Experts of a small language model: 24 experts in each of 13 layers.
Below are experts of layer 7 (counted from 0) of a mixture-of-experts language model. Rows are named router (the router's row for the expert), gate (a neuron's input weights, with its number), up (a neuron's input weights, with its number), down (a neuron's output weights, with its number) and show model dimensions 0-159. Each number is 500 + 40 x the weight over its row's rms, rounded and kept within 0 to 999. Numbers have three digits each.
Before each expert's rows: a language model's description of what the expert responds to; "comes after" lists some tokens at least twice as common just before its tokens as in all text. This comes from a sample of Wikipedia text that the model never trained on. Tokens count by the router's weight.

# expert 0
It responds to: Table cell separators
comes after: "0", "1", "3", "\n", "4", "6"
router:533589475483427437513503556503509515501489466625486454528495499507512516501501491484513551494503533489473447459477454536528473544492462487572533559536467526494526566488503510520510528563489534516538558419564505536506505435481547516514548466502491408544544496437483532477461477507500516504514551516493499499459459506523406495499527516495497510454450475471524539471502526491577437545491527481548525493519513555454499645561476535461476536482492499514517503538443546542498571485526586
gate0:465511580467490454521463500486466517487556486537560504454466495452360561426440521491584592427510575570513555523492515437545448456519468537399425517484547462543534524455521555424481496489514503525471481512483533449496545484497509505588514556564504408490486556628495480413505462418488512486431551514528413484562514554495510480481459514459529544459493480521494502525520477540479523598540509467451501527485451499436515529454429482480544566480436423505474526478496491518515521532516502
up0:453557538469491491425452436450487527488557510539546463474473491509438562472443576474514498466518564519528500521531533525491489506553484534442496511400507485461558511468496531476472482535477449525469406496499456472505491479493465473546507538473511459439406552547461507433515514451440539432443543497488430502512606454489481522477444550463484545524525488487526511499521520487498473518519506488486523421483438529476518522527502468471552572460492463502472528478463454549461552529514536
down0:443518464494665491503502540472481491465518516503487466502576555521516497482511495541511495448483502477439527508489584474545495511465497499515530500509439521495490564471539483564508497445488502542532533502551525522482594514487533516611452389504404510411514538497523534483432457485548522518571444471546502500406591511470531417506603482480513505507534472449542507479517526515568482542503434530446471557498534439439494508460490515504519506549471473566541497529483552539503543531468550
gate1:461470477428503565519474418498545513497555465460559471454528480458530525498430552429560494535470477457494553521485528479510502575504516534441480468565475549471456542531509591519539461475504499511512436444440457460522406422482506540429544419493509475519490492544424503565572470538475418514502480490476546529497549537509517518522441434515607525474481514505456467542519503446460447488494520517524513486573509453485550495553509542517466577492410471533483522476461476506522485435501468
up1:511467494445471508454444471420515529527437562455536490455504482507530451592476563509494468537516546454525460431543545532476507548504493544463499499488516531490487561526529559537475565516464439450449511505579452490597455431487506396395485490511465533542557518470525435534491516475522505540465482467463562468521501530491504552507464448493460480493547488502545492462488489538458489487517515503510468455485518501478550455494457480574507543565443494471532439441428448417544503443473499
down1:530530573410500505496537497551423551497539470640464536515478476508514544530485515507425527458546520520574465478488526520541486449429477481508488529507533558518528543525558521532510469507550520528529549512552459528523577509480483511558531480453461536467545493463452464509522491441548510448470476481465483470483458488437484475524486530520505456462534495469467544509496532508530417469518463542550515514493530498464549484505492456434523471512543515497497541516411520578419504537480464
gate2:544456475445538544545491478445544516407482518481530421477519558456501560569566541563510431543486461500554485429432523490449503473493446495443422542527545493443515475506577597480560538509468539541496515473508466435565482527602482509435496548470479484532509552500465563513469511473530512526460582555549418491501551484475530453568468549489471537481561540484476440497444489511465446420570552518520522493485483510418521503506499539543516565581473505507486466477563499485512536484535476
up2:414473469496507472567495496519521523494563477484515521479444509579499526524531514480435492448499514495559506440506461478514570518495446481493500497493524505473515481488509542446468487529407484463526529453479606439549505467481497505510494494447492582508465514511484563505505514420527397543487493513490514424516523481502508529563481566485443488514569498472514503504531572483473477450579486533548522481524450430458531383522504485596493450526425406538559512502447551437526551485552441
down2:557486490461501586501514591472457536491477472506483434455552442484410576459467474449471503514517492481510530452449525461489537472534510452523560550495439551488485445470543477493507514412572546486480525513529495460499459381490485439524469549475524506426523502610456490592573482507426461504540540474441529501472489466550472401503508544402540571465500481534462569519537514510473533525533565474468493519550573522501474478451555457541582472474499502594531533430497514522544478539469482
gate3:551495572442532512489488573529507455487502524515486525486511507528522569512455513552392459504500508526531464514483575460475475476537534540483543447519388484495532476505491480520524497540609503532522494525554517474447475437478542440513509575506543505524538574526508478490522431495502456461516493523540499490535441500556509517489482539426421463515543491536486506509453513433475508491547455451513454466484505470524560537519558514456555445540542455479455488543487459466514527475382505
up3:494468550521493491527472448478578553515572478496490434508472503454486422496484463522546480540543564528526531475500440532473512551395518469478481527450585462489539556502510536526438456503417424468554520476470498510489482523463481561493489446493420513471485512480440572507469559480425517540536575480448532523436510465446444490479456507570580511489451510474507474529627513595514477498458562550516557511477504508428455413471501530541488511537453536493539538464520566525459457584523502
down3:632484504525540407494510479485519500524550425502516572567537502507510457433462590480525548546485535487478491546458486543546519437524526495543480483541467459525525437538469474544558500535492470494501563475524492480537508575498551520518446516506482441515484502581508481526468560475436498441427531497466505476518504559503516491574457481488509482501543472518516457479455494534467551493486512382512497445522551559567503539502493423509529519537447422498439565449472484473584468447486506
gate4:531570499565542507560424485494521508482488546484600524512539545527589544484527502531474455433472517507535450490500479528519483429617489511441561485514561439515568453413559522549493496530513450529487578447473427536572516517430506460485516539467521494471472540468444512506451511476467543498454519482516505482426530476494497506535515477459468569447410492527466466515509467450459445553547472501526513558509474483457433560519521460489453508470565530481477488454394542408512487535410493
up4:481503511556504590458431513503505491437470517443503470432585522474434481613611530529495500484515478517503464521464507482551506535519479499483554548549551423438528520537520532467532494442438484589524562528491460459576527503503507481516548560472463498518501498558500502481467513482433535516519526554577535468477480482466516458482466462472508558480485499520568576487503497450518488548521494463517526532466502422533486513442397503525467496485530474480562467475554439490511528538550478
down4:462451497490478553535598493588498438537536509525551549523462476476531483493463463428478528504447522559475487480518484418446531515515454523534508468450442500477499444521515507505483470505512538538517571529470546510445501572552499515572466468506500451507421557443556411461482470528534518481533595481576455491462523498511558500481581469484483443456459517473579480501449428462476454554538517508563524499492485530489492483460466429650524567506488586529475564494519563526551538500492528
gate5:529508445490499487521512485497430547507569452525524575451489532506496525456523424464482542508536462491534533485524517477488524519475472400513453535478504475464497473474473464490460505453474537483552483531504406528442507440505451508494533432446472566585515530523492574459537525512541515591455488498440497497445521490532480451509504460455458548515531516426485455411412437541437536478493474508463568542520499532481471488519526478500537487422495547458494497549498507545404440459569481
up5:548452485512452567482454522517437474445525544463498512553509500422410508500439425485504576505483518475499499593582583483461420507479571486474451483482421416459505468507485585503533445522609516487521536439503522511460445561494490452488512487498486396518476406535510467505508494460471481525540446478497488494507402508483474504444546529490527405523522477495473480529453540481513521505517560477437479398473437476573539577474470527450502473505465510491464516508667510471555523471451484
down5:465489513508488519557469358498541463515413556522526505508491524485468477479555534490519607505493521474445489518522460508457489450511455562477465499502567539480529475528478487473458509485472571532456507523451472546533471468494492625522499495488530571505511496508549484490455549533516476566567462496444582493588588517520503574487491518459562539550436517528492545546507457506471536466495504500483511479499535500409597472510482522452552524466467462552473479435412541453539589528491487
gate6:518535435470453446506527446470463449518448495558474457486575499463476544505492490547524491484508511499471625515527498439493467418561568492649508486489517527482492511526504460500496546491451458535522524447485446475526520413497396505528438498464503469549497493494457461508425535450478461482478482512478510537562534501486512495510471497477519504544435441400497502569498523513595492506489483444610513528530507513588465425520537496534516482462506516440593502526491534493460455578505467
up6:427589465484543481530488480526449510477513434422564509470492447527483542514496432492452525503518470485454515538456486519483454508453527504478417446430475433529495482481563485583476439545500548478522492557489493467497538465477551507423538443564472491520462406510514418521599515535521580523547552513508545537492553509507470491477541446527532469504580417471496484492541532475421518481565528471474393524464486454399523482472429542492487530491547507455550515511505529576544464501538456
down6:525478561472536455501502458490480577471508418508478484516527480516470492491426526512572441469512535442606566514490494535549445451534524463528507455492526556518506482523490471489433532478518514523540494537505498570542437475473526473503470542532483513508525473469524532444458525509482512516529528391519531561492519482486478514481446610544413536496516504507579490520474461533440487437466399558508549542412458431402494518514482541500489459440474491503566494527440500498537569532481507
gate7:561532542563451462566537555578485494436456513464541532516525517513414529441486477514512487468476469523500478460496525475498549453571464554564455503533517485502524434467547433500514565494450439492573554526542551453527495490527515462497525526435511536495424437472537544494445406522428558537510517334515560533537569521464505519548501525507476521493563504589528486584507535522448487487533511495510558483578454449470414511528525532504504523525460502512510561519487503475482531490525480
up7:529429502537492463536475520538444518503481480542430582497512575472520449471545528490545420498521514561445590476529544434526549487521502552495539575461507567468532566537505541520511525470539501547483549510577490493409516542488502550512452471473499583485461525474528484463527473374502498553493480548474445516531495487520464554541538565509546590504510470443471508497474558436440459506553504478485498518518439421499509465518530488471534456520488517490479486480507525547462499585476455
down7:478494493501426529472485534466509532514524490516537510519477458448554480569480491511508495504506441474492541478531479459458512460543503451523476532476490480525501455507487447477515543512521559494541514554522550440489539558542414530468541531537558459513498463548555434505487574484478522420496524529412535511432526557593543478509460450455442475459452528516489476496485484548613548550486502575459502455422469590505483542468475501488504560527533534479567397543548475417513399577522561
gate8:499458510487529562583510548478492525480586484539463487457485542559510418529447482506558449547540482498501539396486567423535464559510545525455526529551551456531548605521493496484474471514507492576462581510489543539440497483564582510504517511472510486528436493610501464481481495522481427526501482490447522515518510543509560465497456515480491537491467492536463490454490477540521548551508507465493446464548561511594494443476491489391497570455505467505476453464550564497507529536459534
up8:509529504485486486419498480559565496458442481528483547511447491453561563470523527557536577464545438498456508528522457527446538439453495536529516494498500496450461427550480493523517517509497483450502396534550468460551539537406485493529454462537519507513588573383520480545544466480512512533553551524521391506493513450512450462512548452507509501516564499463580497528505479440463480542472490555492557502445398429404447519553544499596524461504521570523475591517484500500513506483544463
down8:560505554519548461508446446590483475513518429501452473503570484538467462414496537494539554504503509496520459577529477535486431539495417533496570522444515447465455537493482407478430535511448461437458546462522514529486466518420524460539523436470413514521466479527511551473522515543608503489532426480489510525551566486467530517467498530490571457473522494433510528458448560483525486513493502489487499459411485521515480462495534500431457597519508529514479502516473561494542504438471534
gate9:538520519509482580531475408484563499504517509546438537498463562441436603565411512449495485503414535505495474475548479485469499543482525517571589505559429540485590523459526494415520539530527456500482510486562501531483479504502533435473471519482532379516475541490440476461503536542478513432526504536437520471483472447520527533575555532472511552457482507448515583476545519451535515493551533466468510560469415532477490507508553531490447449470465453497515476530531520520560519440563526
up9:577431589595439622504527489491550514506574504495547450466514460490455517462467545545506473515431484439530515446505559466438434536460477526517553546566518483448517559457483474459498470513524492473431508463565505471517453467468502480511491487466535517443551528536510541472483433490519560551515496516517450461495513485485535534556523528455527542508447496498454476517499521528570506534507534460542488567420403451587541496485507519537532429505451455526459521492474460453551542418434474
down9:462486515477486425508531543568564508502417587493466501550479565580546563550487574540516468503525485504419523430507445476442509537477489483572542501536544490557460485460536518482416484495547533532535507448483505476498493558515411532498506507518458545471418572420517470523495485497428543514456503519509519476473537480461472393533468486542469532407482480513407558470499557527544483575515522429540485526497582453479472466561484523496534438487544474485546513542515501499493435462520521
gate10:502453506488461487441445542544492482503429551510428452535507483449489490550565451516403475452497514549468480507478512468542522475440519573451539507529517554480487513410495436477442473435447522476473523534510495520574526439518549553435461491522451507522525467477520450456465472509483446476473457456505536537459508546496552535429471459518453507549441523401511455517550507506462470526578454500467494492462491553448489504493498484406436560553522472492518528536455487565450498514424536
up10:532448484490486538494510554513515573472517508464451505485532469507495565552534509550436417502453470513505498526488504498471477548487471505457475478569490497497518460528538479527453454456532495415516465482487518441489459499496571473453492517553488523512515453475450497505475449494479587477475508498523516535439461606567566522463535502495482539477471508451479518486464516541459470542534507415494449530543538567504487463500432511474426522492472532497471518515484573524483534559508510
down10:461581473523548560459482502450587532442488524482544423493458524456481488519575514529483561505486590514485494538553495463511483452458532567554523503534448496551476435553516529516459564501478486518523470514529507448463474412547541437488500507512484526486526552513460495537421541446494554533465478458485502524456528490557463566544562546538503494491551515551495566540487476488512511412505427453479508469491490515506476535529533511536481510455463474504502535544409496496518515553543524
gate11:488569488526486519492535512507460507600570478487519556504510482520499606485480559427524434458581479498409517465469489466526473477502544500498479531475532545504544529505568478451490465562534517512542529487477485513505519558481508509531487514477504528455462510430599453425538406552436478521465474524512477513486560559556456510483522547540491502412463476523533477546499455557388492493533484513503468413568509520517479557498562444464518492438533535547613558461482485470482492516544482
up11:565474546538532489458468489458563492434504468533511447481549463469533477512481468522478533481446508532496443504571504508436463518548474427493484485559576521431541476528449504534519526458474465518558503524439494522427480420543548482464516464495514480541463508540451533413526499500455449537532464553561498528500550505432487461474499419504479499548525488502560506555548560461531503483483518447472520561532495555493518496491447558525495485464461458515448479477519513461553491425475454
down11:523493445477509512526568515514493454464523551473423505507498517559527501449544465512469570474551594543467469435473553512476466459468384483544459474465474532485568492483523417566540536497464522559551514575514519542491453484488542472443452454528489530480584443404484554492530574476464513435480537522562518579484540502547512449453444486487519468591493540486508548401455445470450476550530511454468527460419470506483548526478597517543465529409498508485494522458483510536424526480581520
gate12:500466502426541520594437456469482470450544509491463518516534573500429494541538447506528463487484479529475450497499490453479441526456429506413513523418529444522541511470459558478488509488402513640537561475492456456433574500585454468571488561575528477495560548492527450463523476457479492514504448493499487497477519456539531475474388486434496516501481497513449500491546524518504523521459504486602477513497478444479483562505524464535485531526567467458415486580542509490477523475442494
up12:500559518517453515482540485543533534569576474526482504533542535420571486480436520475495474553568487549461512455549494442463531537541508502520471579478507517503485634506487485517568511504538507421471460521447514443556500464496457450468555441477528455470481562571454467594441503505515549464490515542542489481504483512538445525448540502538566539485511480461515495520471573520522515484501509546488489500505506516424545428445447510485534522479521575559511521461523469448495539479550538
down12:580549508571529482494470542458458482469447487482470474543478451467451493394591494540481472485432490445518441525480508580471601452440565501453507534433562548430525496568429504506515508535436411439443487410528451547460482504563497539543496512497445526510499474480571533568482439498510547522516488519496538507494500468459515510506493472503515495461521539504549445533532442491491435427499460480573533505532574423519571462510515545440464480525507479504535480497441515460458535547460487
gate13:471442460506559463557494588505557471581554475490517523528465563562470554455391510450504494559569547481596506467464538536513523561460514479492426464541503520551545465499498589448450483486510540535537486512468478527458475507473515555513437533431502581534464463502521471487508472502511518493438510574510516486452413503452445621526498484495525547525491510475524505492462544528516493497569534516428472415529493587578501508473505498536537571548499503593555481483429475426494430497516511
up13:496454503411562446519482559458575538570522582482442515531508469563450499509457444438475520523514544451565480480444520584480518477492487534478526527515540511516470506481447515470458439504507521468504495489574459561525488451428442473486468477437576557526494499479367537480491526474527474498485478509511527485502525507446461561389477498524544539523509476501508524500443534497537593427579477495444521470525439542521483523483465506538465542497493465492548565496482549523450523535401505
down13:560525543442587562527498501493522422409520505531517508498437511477545506545493441525466465498539502556513501502506463475453532507585463504521514567517485500554503434503467520521425504467505472601500512517431594524550550500489474483500555530496410556538507496520456498428426509562518452479470496568513501543505457502478492439482503524478448516455537586468576524473463516441478493519497467476508455476520497526490469620510528500452471426456501517506525523429543444446509489388479441
gate14:469556439515552587517523446459500542476420475534495473528506502530504556559484501470482558453593495472558434445498505437518484540434424550430492506571531503499501459493503491502541546561495558444450487503430491445484468486514468488451491434464484540521475579514495501481514442450459429506501550456474526531507522480481486539502445496467503598488556554474531535438499492486426446489525530525474493495493464465476457524457498474542525510498479507516495529553455501494493500522543503
up14:562466552536443526457482494511429428533504562489419514545527495484555476397523565518494537503461494516492492492452526460487509433501531513504473458476486470501596442541456489498487523422561476508486473415544493492570485496452531484506388555517512495455550468424457545478521508486598521587544451489434518505487500440493466511506492500492494480501515513494452448591480540585571489491479412502470482478478503472537535482591513516569490457516495568474456543481481488489467511436455447
down14:464394429486473466518525509511544490465540413515446467550423484523516436492552507535509483507538563555513504535490511449489458594481497493519492545512507522568500508493556479469543486496527569468477565577496539407460427587462411436504419534497482482518493484520523512560546537446405460530471528494538533504564534500543599504445548472495431474494525472495474483496498447413554462484551509489439503494520559573523527530503438510520480584504472478534453551496555515495488527518439524
gate15:500480497462465499522446502451544549510477503506490500524511502559491522503572555459454471534503406495517461528495408468528569505458501447526549457493567584481523413451492548522507421488537441462429470463470446466478454467487537475567580507521544511540488503474432528515477505508527448592550533518539543518507432473472513448513470457458468502412539518425521501532504567510470489489489507488514494506454518512540429491476584453444559461588468485552457461382493485514514490578421518
up15:537519504456547428468508494503553416528464530490557500480589514435504510533500449425479471507517536584415488494473497534457432465439501524453489558431394457546427523559552530481521583485503518515548417548468495463531516473484517540472454527477448528437588481532512553477523530503420507438468449525435475520531421470527486524477496544543476462506523474492440513489474435505555564413545475437513593499523503462482571501534477427513460508435426445494493552515501487469539449450500474
down15:490541471437527533452494473536460488489517550474458473517544533483589510497487509536450479460492509485449442513494496409523451557482489440480481540436517445474487502524455478428488472490512433559532491482503503499501435467512520484494449493562523437430498501544423501476576448440525537532474518505565467464472490507434503453462530516465498447542471528518493514509512494533512477561448441456567557484454463532553485518474547499489442470524527478402499521544504445443486506501478515
gate16:501456455493490513491467506499510544465568481446520445448445482419510555515473455482532444460576612512486495558449538483494507512588493464519462525538471506557549456519586518537441493470400500538480515544470538461470503552451473558491527535492493481492421515485591463475474417498468521496524476389494468532485500518523528474579525559472492513504485401511494527480419472477506525511515601521535551531574502495499475529489504496516497528538539510514476518544487521437478415492464561
up16:465577559474567489519483495489497495532490455552512562573582555557489473485546520490546560532449460455537465478576535492582509503459511435541517536441515527482463501446447513459491474543511451454467477449605428478521439465542572529453543521524482438504576474569468549528495536546521512539433435539460509467463463554462550475487489495494467514504454609505440489520488561560554414502543402453484560539427545488550499506489470541547516521445467504567478473484486440510488590555510378
down16:431537502498479526468549486430478545556540458500491506559498468507518509522556528563449545459537525511480558463511439498497522525473481534555498524518546450509489476463517458439473532523572508550543522462401445551473487441542495525444531386536511447431483427486535528512505487505512571502541458456513581510488475510557632552518471539503432495481551577465534506491461477456524513510516399512515457518523412534510459503465552542477417493513477518518484539576450443528474510504507522
gate17:478476551526508509467524512433492407501492525585440526449479500498518533467490515522486524563543583549532624543517488527594449556498516499553462480478528470509455590577488507500467538488485475508550440482492566541562531455468527483592485503476437459494513514502496571490505520531581482500464531508525479480487535473488582480529444634459586512473459544537506502497507437555498530569522438537547543525517511521521490525484462499520409464437523465473485533518509522534457530491530515
up17:527453454468553516596462488549524505483450479400533477472515488509488435581503451446493530500442437511481431453528491499426574491548443490468469485467491489499504460421511521570487410490493493531449505462441449481475507482536520537414480517526514544558478593514471479521491499551490551560535459515534461495498497542542496490483521413463508516540542497420524429583530555470461518441509551463491490465509539482435538485515476524530538513584541610532537480476490467477508521518473452
down17:487453429525520519474487540508532456559462461534514458437443523482538486452518440438506495489473446565426440509513512504479435465556498523488510492494478506525536571549569545530460464510571519558527370528529521484485517475568539551509506510493536457496540529496569548452475471464448461594545475488541506455486497488515500500514450461461512530517516489397486518512517485552481488509519478464486507511412454492481471530564560482502576424526533476511464462586517394515537513507441460
gate18:465591523546488555462453472521542485519470524432579566563523470507503500439421498440471466541500504530475513486491487475483480486490499518503469489514517549514561465544527492449508530447505446500460498548550541445550507461494516537420540435443456558499610472521471540429410528486524490513523490484448507464482480419497505454519501514472504443495571554536459512496530460537527544581532510467505512459534532538509420465459540504556505458482507478541544518560500495469496514487548479
up18:506462511520505474457536433589550554497481558502427503459576494529536476491542540513503469512483453471477505479543542470527426493464546449519558502561455473394524507435534403538530516484602465478499501538489518540532509467444455573468477512548543480537621442515480490517496499520483556546566471603469470440511486480525422550504561510507535483406451571526465424557477491521527453437534482557513585469489490469463507500498536428459503422535478433488497523509498579482466526514573454
down18:523498524518446532480479484509457463490441485484497523494554560481520515434475492511559515549514450499467527512505429506560543436487528526458497537497468459414566533508543476588538463524425484514541404484492488474549528403473507420487529545509488454442503446414574454544440487482445603525489510489525468534416533466434504489504511465535477436577453526488492504462482472487546549510466486548488495538504454480541525515452570459502534439497515544423464494520438493512569489546433495
gate19:505521519540529453496594489439425514533433542582487484532556564564525478435470546458488469452500540469522526348423513522548555490542476494533482504458431449597528533461457471443490502475511410519525530540523460537512530488478432499459488545431387513555463490523488554479448443507503416467538491478477483466555514503493492558521532512535586556481484468517536579487504516556486521522545484472598517516486480463533443522496493558441564436546467472398564454508468514544481523514416420
up19:512473452523517510501462506615600503498498557492543497416496557497458466598491511511500510554544478490514498539576500542464577470481569438429421530478587596471526477464466507560529554531517483429506503503440495523488505513559504497482563517469534522564473496551516474549520430467423571524468539478449520531475458522561513569428576498539468465456492527509415465555435515459541478492460499496501501508546511466483461507500565570479432664508512536550480529421474464462489466407518501
down19:532509467458567491505507496421472496526539448518495434548443465529521535483453521527513469517488538556525495504494460387508470576484482525473472472575425550521515461494423522506528523474501547448550481584507542535594586471579443483458518460550537440488466556515523476493475552517493583489504460593532560450463532470452539509505501534542502536509426476477505555497472481431467516542553496541515536521443526466533480549492519474420464468472547461496498437527520441513461552449518514
gate20:541399485532431543506533483554469560527518527525487512508509548459497494509490533462515488415484465546512543461552448564542442443473500449505555506533408562548527527437444455552523526475474509513447562481525568463516555495519570544440588505545598436451577478498463528503490529487499570509572468481559506501496444557502483503493512482497480489489463531442530479460464417538525427422521545474537490528527535487469517538426474483501517490538597490555469502476524505513570516501493510
up20:533482478489448522463530515491522548547529467481577506469467537488447520467517518410500486471490459508468525452507489555500394474452410440455470536542519590457515571493438473479512510474517492489486543450512529563469516518497506516441508534518525423445525474470446494497448489477612498515527496404584472508491473544484564456517539498517518494544481479522489489442450479534546410510499453519541517562621465534534474517508529506443523528487551451575427505466508562495567509482561504
down20:508500523428511521489510518483524512458492591568483460495493475395548526568503536530493569474412574482466554537472445482457486467515504428553499543529497492582491530480487491393498522490490453448503525544497486448568482464538523423484504481501470499474493467521534465490433477512488480515483441539451516538566475484544587558569442489555522511417466513530573514547498511492455506425503479534429514445547516442481473544459495419499518509470440524518462560433536449465515441570560515
gate21:492456597536476593466542511495517574458448424542512510474457484568534487500464464479503553451457463531495507414407500472487557513477531548443561538518557542518561546525551501489490481537478545581443531487597528520504526505478603509436464512520531491513509549506468547555419445539460486492489505511551464578531555514606545437490520471518540550478533516430556458458498497521470492506517553524480546507512458542442467479437471462512470509507523477466462604529482509503476520494443541
up21:445498467562490524480476487511486527534429537469456466457471450578553491492507483419529491482582489510511558487561484516526575511486537478462466449504571516471499559519516446490559483583564514601495498520573477464557461427493484451481423560501530521511468500480479518550475435526473465441491524547520553521543549576525560490498589510575465479493514498463586455533449463566500489469451493550533477496500516498476475471456480514493505483501493503499480500448470462469550530415517542
down21:558502484512456508567444467438470504553429488508477464532498552554483502468419459558527509578561433505501421531495439512505480542471500468463561522511497466517540488450453589524495483465445533517541522497450547513471480467458493516516559501552432481496548488497425560505398475540564588488448500575493540501510509442579497470456484459521563505540510493492557553525429548522528541493535501547449546511502496567484470534506534484486483447421529519591442532514479398403495532502482516
gate22:502496480486529522523417485460516500469507485467510526549534502549532517522470482438463540414507467536488582529495481496452549463418525489472432526540515541404474514460515473519514516521468526537466427533489475498527459489533464535373436521517539521450596567476577564466532472508480538532490449497542456455556548498510515501452470494534498541555460541461571399544496528453560537503489495488516522517564520546538467525431520522525538560476508441506496500373501508480427559481527466
up22:492448464493518572532493551508506499522487517516472448479508455489478452497503539449503504450524487545450547529513432526478538500461492542496448571588501507501468578461507469557492599514549475553514451472567509501520519484472539571506459573559526471446574458510493584500552450534457610536448491546586515516509487498553451433508513474541482518502473508541549517478486490456585519487481549510533520525501547453510529555459468539514482550512499395480464486430472540512474520494529433
down22:497442482430490488480477529548489484444507493497566485536559494478446489469480467522536444488522550466447540525542494506562427500539444432574509516607473497470445557466497510467512508474537506519490480504558501553517512525536480493545528488473423466542446467489524535552525558476462508473476457526497489540495471545481412450482481567581513512484571469541404525480493436532532465481493453526513429519477496519409497556501513430531463531524482428538549530521481484444465510465497505
gate23:521432464500564449480486531497466420548493530555504530525451434515552510534432443504459531458491549472436502550475543429516520547456509505545571448512456511490520535438551464469478541573485524464511506505476526458451540526528475492481504481539479533561541517500509512431535595529492439557498528490460509495523499611496464495565504460480470516441508489438472456541568535555492523489550495534545515484517485485545470536521564557499531473443528500544577462512518481515494547424477527
up23:458537509468579524518483510511498512526464547522511578438476515524483526561532531480548482476503525545424440524453512514560503555490443526457508464580537458469455493472507489510466530536432492511467566498473521458554535553510493552471510501435530514505457468484581519443530557395450565459556549459461462494508583493542466466446502508497510523538523511546515485464496512549560514485432526490569550503510500530511447471528526481488522506528428496543502478467507557524534555475438559
down23:519543488510517503470460552538498523491452577491463479520548447535505483470461500502451521459437455469482446517514432509448497415480425518470503473512622467535525486513507553447486478546493490537441432417463499523582480544524478515532514520452639527492519523480453436536436515565459524512422586424448461529477480469518535474468583497542565483487432504565530538472491495421501521450552549505440459522531467524608494521505548515536544472489509431542494510524522453589537514576510554
gate24:475505460537402445523428466470567499463524486539474432451611498461464476479461459506569560502499471538462483493513515480545498414481505404459469522525408505529412553507453459500478475493549612519498576452499520473548481480499438464549493502519468502514530495496606543491468508549578472493432528586462477537503531417468486505446474518529467483524490528450526489555492530485465522521475488519488540435504478467532521546550512543529541416512522554496473467515461517517488460473464509
up24:472557546495454476470496478463471510463546563588491524473560587508450501498481429416484500488549528489512459480516517556456486418493453521507481554526522480431520592498442494520513451486531529562505533462452447463493428484498445482504514560506529445539484539460526525491422496503496468381439506533543476460484546483451464531490436573558472536588454473543563479483523487426512562472511454518477509493488486505427495555513512614535562525469486523464505443510391505477477537452544434
down24:478491550502440496521503547510504506474446539474530476491603424502496493497494458538465505473434532499483472525496641489461535383470502463529553487489575503486566540546461438468497541462517537476463496493499578488500543541456487512457506473567505514479552483543440530473522606540492431481508519473511513557551542443513468521516478537541540519451438504494503449472515464493545476520498453472502532545422489446431478495502548564480531518529512461492497465575442536544500490450424490
gate25:438496417481494504436502504479491473479519534511451507532444465504526495472497554505452500462515503483569485479491488535444561518464429477485482569530474520467570408483459483478482503473437524516501501383485530494557444459398478541481418515482473493541508528464441529448539457512462477499536464476536537520416430443470522519567595452402510501559530489487472475470431491546472453508569530480473546498547515467450527522459498501487401506540490566511480581620543579545477511629464514
up25:459496563464422500438492512554453418539538527566495453518508497590493527498469521519459560427471551475574525460509433518503483538503451431483499458508406529558451452553560478506532473512514488532489535454495551517525436486431505542524508500492461487555424507460492558459502394541483464503474428547476484546504487593482577489542535443501511423459509523494525527544525501581514520458505447438487522510560512534460440567510511538455533495519493497481490524480512573498517533502437478
down25:535491452521498522592461482475438569465494451570514564546513455482505475519505509482517515511501500566503530480473516504529448477511470496597498509531484494492496468551455528577513552506566502516465477402489536515493495542496441534515509487512511396508445507497430528508475460504485439481569487462551477503523561507478511462494484593566557460431532488530460453452519530498536523474505539529445538508446491528571490515493508507531509482559441552460490472542505458493477519478525393
gate26:487508461477511486541500515530562483508519526465488550474483479521505487508454503459498489509553481475506477526523549481522538561480544493579527478540504503455530467428555553494468452447456513510494545392501511510540507554449528489492525506520482498507487459498516499523516522561421513535527549509504478365502464527453543471486497501467499474481446443454471457527526552421488408498510505477524459439507490505409495520538550521537489522519502462440557486515467444418477597481438556
up26:500495526498459503461538454432446479529514474605522470489519487491505516514494483548502523515462487565488525468432455518412519425508528503473427474495520469547490566550490478506469545516579451483494491571445395421467530476601500523491465457469521538441481546523542501507494486420553476425500443408503489560533565465529499545508481499555506541510515533530510526472496484559569560524467526482493562580547561484482571499489511470416538533447459515526501439437518475529531451465478417
down26:500539560482456470471505500429576480510525512544479502519464510464517544474459520487484460445474496546467523476538491527545468512521549485537504593417396489455493526416468555494540496573492606413437535496454487514540482482532428443465486542456516467516500482419491468522462427520592499523492448516517518479499510494451483499477496556516549487422532439503495462535457482559447555510517523503434462486458485524531469545465495537502458543463496403435498479448506462571529527442439503
gate27:523508477563478558506484555565513479469558443516517545507461488508437572483550493483497512573532585497659505587481481470486525489447473538505582492503492499524516455525467516527546508542585439517494464504475579531496531501501478490550541487470453463503475554564523531551533535445492530460551553587556490478511471431535446517497437499499481473472499470508472533398513479494512450530502489505501513423548525509599462495569552491528480506514459555527459508495535461580537450474539478
up27:470444498518410519481512539451480482523450470448523533507463485519447527574464512535469509516576547424611508556499428540493479543521489479460537547484554475500520580500448532487584533518503478522462490419447485540493522492452471513516524452479399500532489508549494476538522578483480531437509508544564486444510430460474483463487471495498506548456452391502485567387386543515505490587466499540483485527589558525496497531524472498519500493512506522502518470509487492505519508508547629
down27:551530479541453567521518454526535458499547507523488530534435482511464524494508523583474544576535505481570498516385495473472534510463498476463469495468527554552513494506487522544544441465516438492547573462527527517484524446512490561538482537524525499592466549443513482545517452483536568484476430482474376520485518476495509496522533498433418469559499486509500431502491471493537574456469505462513505439453458459527443528500447526553518594476568514484454519423476521476473457538546476
gate28:487460490534479543529524565524517532476459445468502492505517496495483529524484516502449462434439512481516465493451529476516519521416422538467451462489567495529501481513448528543571486428495477435465534496500544446525469519465471553484449409494515579491459470482551489478474508421499464485436551481414479475506493476550417530494545499457541491534488539540413530506499524514558605514507512533551516526463406527484496499412561471578491482547515485561465519485550508538494510544433501
up28:586548483491561494540529481513483503454511512545483511518433547541539530521536528500529506574425587478537550480517559546520538468527575504459530493417480491544506459523445541522453543573506502459422523496479593483484540515544517452496487457469548534499494495503493457486500494579475535482500489459472459575547579457537510457506543465575561466446456567423522430575496489541535512524581451456458535554462508492518488435466533497492500505478497535516512543486465421467547510520456483
down28:399497470490569553501528460527553525540503456405503556489496513545521593474533497494505525472503526447450531515445539437527470479484510487423508484500532504503469449482540489462505537560461470517516459522461582487476566507569482524458547481518473517473407439476541481492420447496470436504496503535501475500532503451515507498471457474488471516476531543533506568463518526435460458532476433481485514496463467488467447548482511495492572530491455495497490531463571550466485392556514497